{"d_model": 192, "n_experts": 6, "experts_per_token": 1, "activation": "swiglu", "normalize_top_k": false, "routed_scale": 1.0, "balance_loss": 0.0113, "balance_bias": false, "optimizer": "soap_variant", "beta1": 0.95, "grad_clip": 2.0, "batch_tokens": [32768, 65536, 98304], "train_tokens": 360100000}
Below are experts of layer 4 (counted from 0) of a mixture-of-experts language model. Rows are named router (the router's row for the expert), gate (a neuron's input weights, with its number), up (a neuron's input weights, with its number), down (a neuron's output weights, with its number) and show model dimensions 0-191. Each number is 128 + 24 x the weight over its row's rms, rounded and kept within 0 to 255. Numbers have three digits each.
Before each expert's rows: "mostly gets" lists some tokens that are sent to it at least half of the time; "comes before" lists some tokens at least twice as common just after its tokens as in all text. This comes from a sample of Wikipedia text that the model never trained on. Tokens count by the router's weight.

# expert 2
mostly gets: ");", " ==", "5;", " ===", "3;", "\";"
comes before: "\n", " ", " 1", " 3", " 2", " 4"
router:136132139145105115103142148066080133124160118107110144141108104142161114127149097159154122113127103138104180125110117136107153128157105145110162125128104105122132113108135130108146172144111142110109145135144122109152118147117112178079121107238123150125124109131113120088124123083107104114119127139126118100138139127122111094103139139117142110109149103155133169145102141114123161150110138131101129111171137184130147179123137118099073153108121109140123142124123106136136128158092145125171107150158135171129128171086113102119101160063120134130131120135136114133094103141196107123
gate10:082097134160077130154164141103088140136120105092147092098148150087147126154124152140157134124135120154153133153146154111110148109128145116137117086136111088153154100125128136079120123117136120072132123163145097144184156101128098113113128113178085111151125086117188117141121157155131121148125114136145127153118117159110101099142110150129158087122136132155185137150169143127113103120125145078131141079121124108125102109128078112125124147090131116106081116103107089157167149128142129128113103134130115096137132139127127134153102150127126078119150144088107157144149145100112076143
up10:134107092156124110070146109160138143160129119155091146141128095173150169120098120119104146116146146109104136096129136118066105136138090139110139101121150136120128145116136111128091179120154132140117094152126140102112142118124171115120107119147109074119140077140161117106104165135113151151133150168148151154172114126115131138123107154090114177123146098110140153126113126122140093117108163112128155155154143169129113164096130108150108078109153121125071096128118147130107094133124110123180148133170115168135082084114150102106128143123120089127108151122125183100107092146111118124
down10:142095142096126183122146122118153093137125119182046135148146103162121148089130148136112150085103123125130087145153145137123106094121088132121161171099129144129105146109147144144148119150154118123124122175125163113107088122150100075142126087148183124149163165109138108132110106127108126104136110143091124115138134143166122121119157124124161148133098135176114113144165088134145146122131128128119130132117126186119129114145100152163102164130165124109155122124175123091127147133108127118127094090154131115115136146137144127071160168159116132148106121149139126135136146202104144129

# expert 3
mostly gets: " York", " America", " Championships", " California", " medal", "STAR"
comes before: ",", ".", "s", " of", " (", "\""
router:102084112148121098185138128090140150093117102123066088135136108131179138171116138120150124137117128117119134120108103121118137113127133127153127139126108113137131136100108151109149135141130152087135149145133177132100122148146110132122090122149114093103159128111112140126137144100152155155131136118144164153210115135144137141146099165118127101141128133112098109129097147149155131141123134137135093167163142154161088116146166143084147145117107152135123128111085103120122131129041124073175135141143125134128132099138157118089102125145192171109123102128122069128097128106147096139
gate10:104137109151118122107167067100096161084116148118121126123102151133159136134127116132110122115148122138103142135119084113079146094107141119102156101092149112104158088124102140109116148135147181104121148142113137126131143127163121122151135114131126136089133124141107112127105152115133112138148130123123141182115093120173155117177115180145103115098156122150140153098107099174145096116128087120198125163119101131115076091128180098137185162096141130128094150094119103154121130125104120120140118135130125169143158111124145105078119122129138160081120147098125150130137168102122092144
up10:056103135131116175108140099102171119121106136151115152175088135085133107116166136166089121139102156122108083138148101120125135138147147090143147155103132130152117133116131140168153128103151121145108141113130181152158148098107122141142102098095123101078076156156136121123143132104104115117089137091126111166158115119104127120146082109098134152141097102150135078113131138107091136090111123142160123084119153124115109145112123113150128150149155123096072127171167123136148154109136122140122148114109149147118155146109131156105175150100107156107137161146112154108170127149130098140
down10:130105140100141176098077154166175120161133114121108153153082137075155139134135131125124141144113161122119123132163118149135129164123086099131080150145107182146092189144113106130110090088131082153116129128164115160118145112107117117117114118075144127117098108096161127152154097174113114103111150136127138104132171131094095125101102113134171113124112135135141098124129136109113143131127153163122150144156169162125184170121126140113099107135091110164156106146155138126124124107131153138130122095136138149145098155135113182166140163129133135158148139126106096106151140156117159117

# expert 4
mostly gets: " been", " had", " were", " when", " used", " made"
comes before: " the", " to", " a", " in", " by", " as"
router:147110129128114114151134122091096122120123144072127159095120109126066152137155159129129091123146109156136116104118127165120126091096123122151161115143135141082179090111110193113130137146101136116168134116112135125145121156127091172121107163163129139102173123123139133149132088169139122138128110090162144112117129185140060090114146132174111102110140099119140116146133152140132137160105074123123126140117075135128118103126152134124184111105132138116129127160121137121158138152128122179148182142094116114143141122158126137118120145087171106166155129129147105098098127133136157153
gate12:128121102117107103104096131166115094117108105097092148118143147118159129118150126105141093126137090135158095139115057118132143104101095152118153167133142169123099143141106158141117116134160124116096121141134118136133123165124153150126095163111107145170125100138117177154135116152120145116163106124110125089139121137138097136090106156123131095172158122104103132095112129127118133184099123102148116163124119130155144118100094172085070148123113161084096148167139127147102125137111113143147160144136153099151122128186136126117092107174181097113132117152090119136169096110143153142
up12:166139154120162082155086157137128130128127154146140110081104146149127156118153106112145132136098140114140199142125146122108109131159133119132183088130170153088125135134124127162160108129118113139117115111167160138125142120093127088113137103137056122107152157137119119119127117088133121123124107148102129139137114191110149122134066141122179125124124109114139134119126134102154129128097113149152126109114140153116083135124144155149166116120066145095096122146162119074140091146104145139144144131093124106135089072158123126140101101119155126145128144177141160112129111110140181145
down12:120096135134099147117124141133176085122074093122130161174102085133128131093115161099184115117172142132144113123152114072137167173108097155117097111139085132150153118142123130157100137121132114126112125113140126125111096155173127158109121112115128137126081090108141125145150109118077156121169117100163140110128167146150111129117100142138130136137136111116083107124132075135091143120154117103137097116160122128123165145146119099143122107083135083110153111089113102138077158127121111117130101153137112078122182171115113112126125154081121133132140079125116131108113132160113157123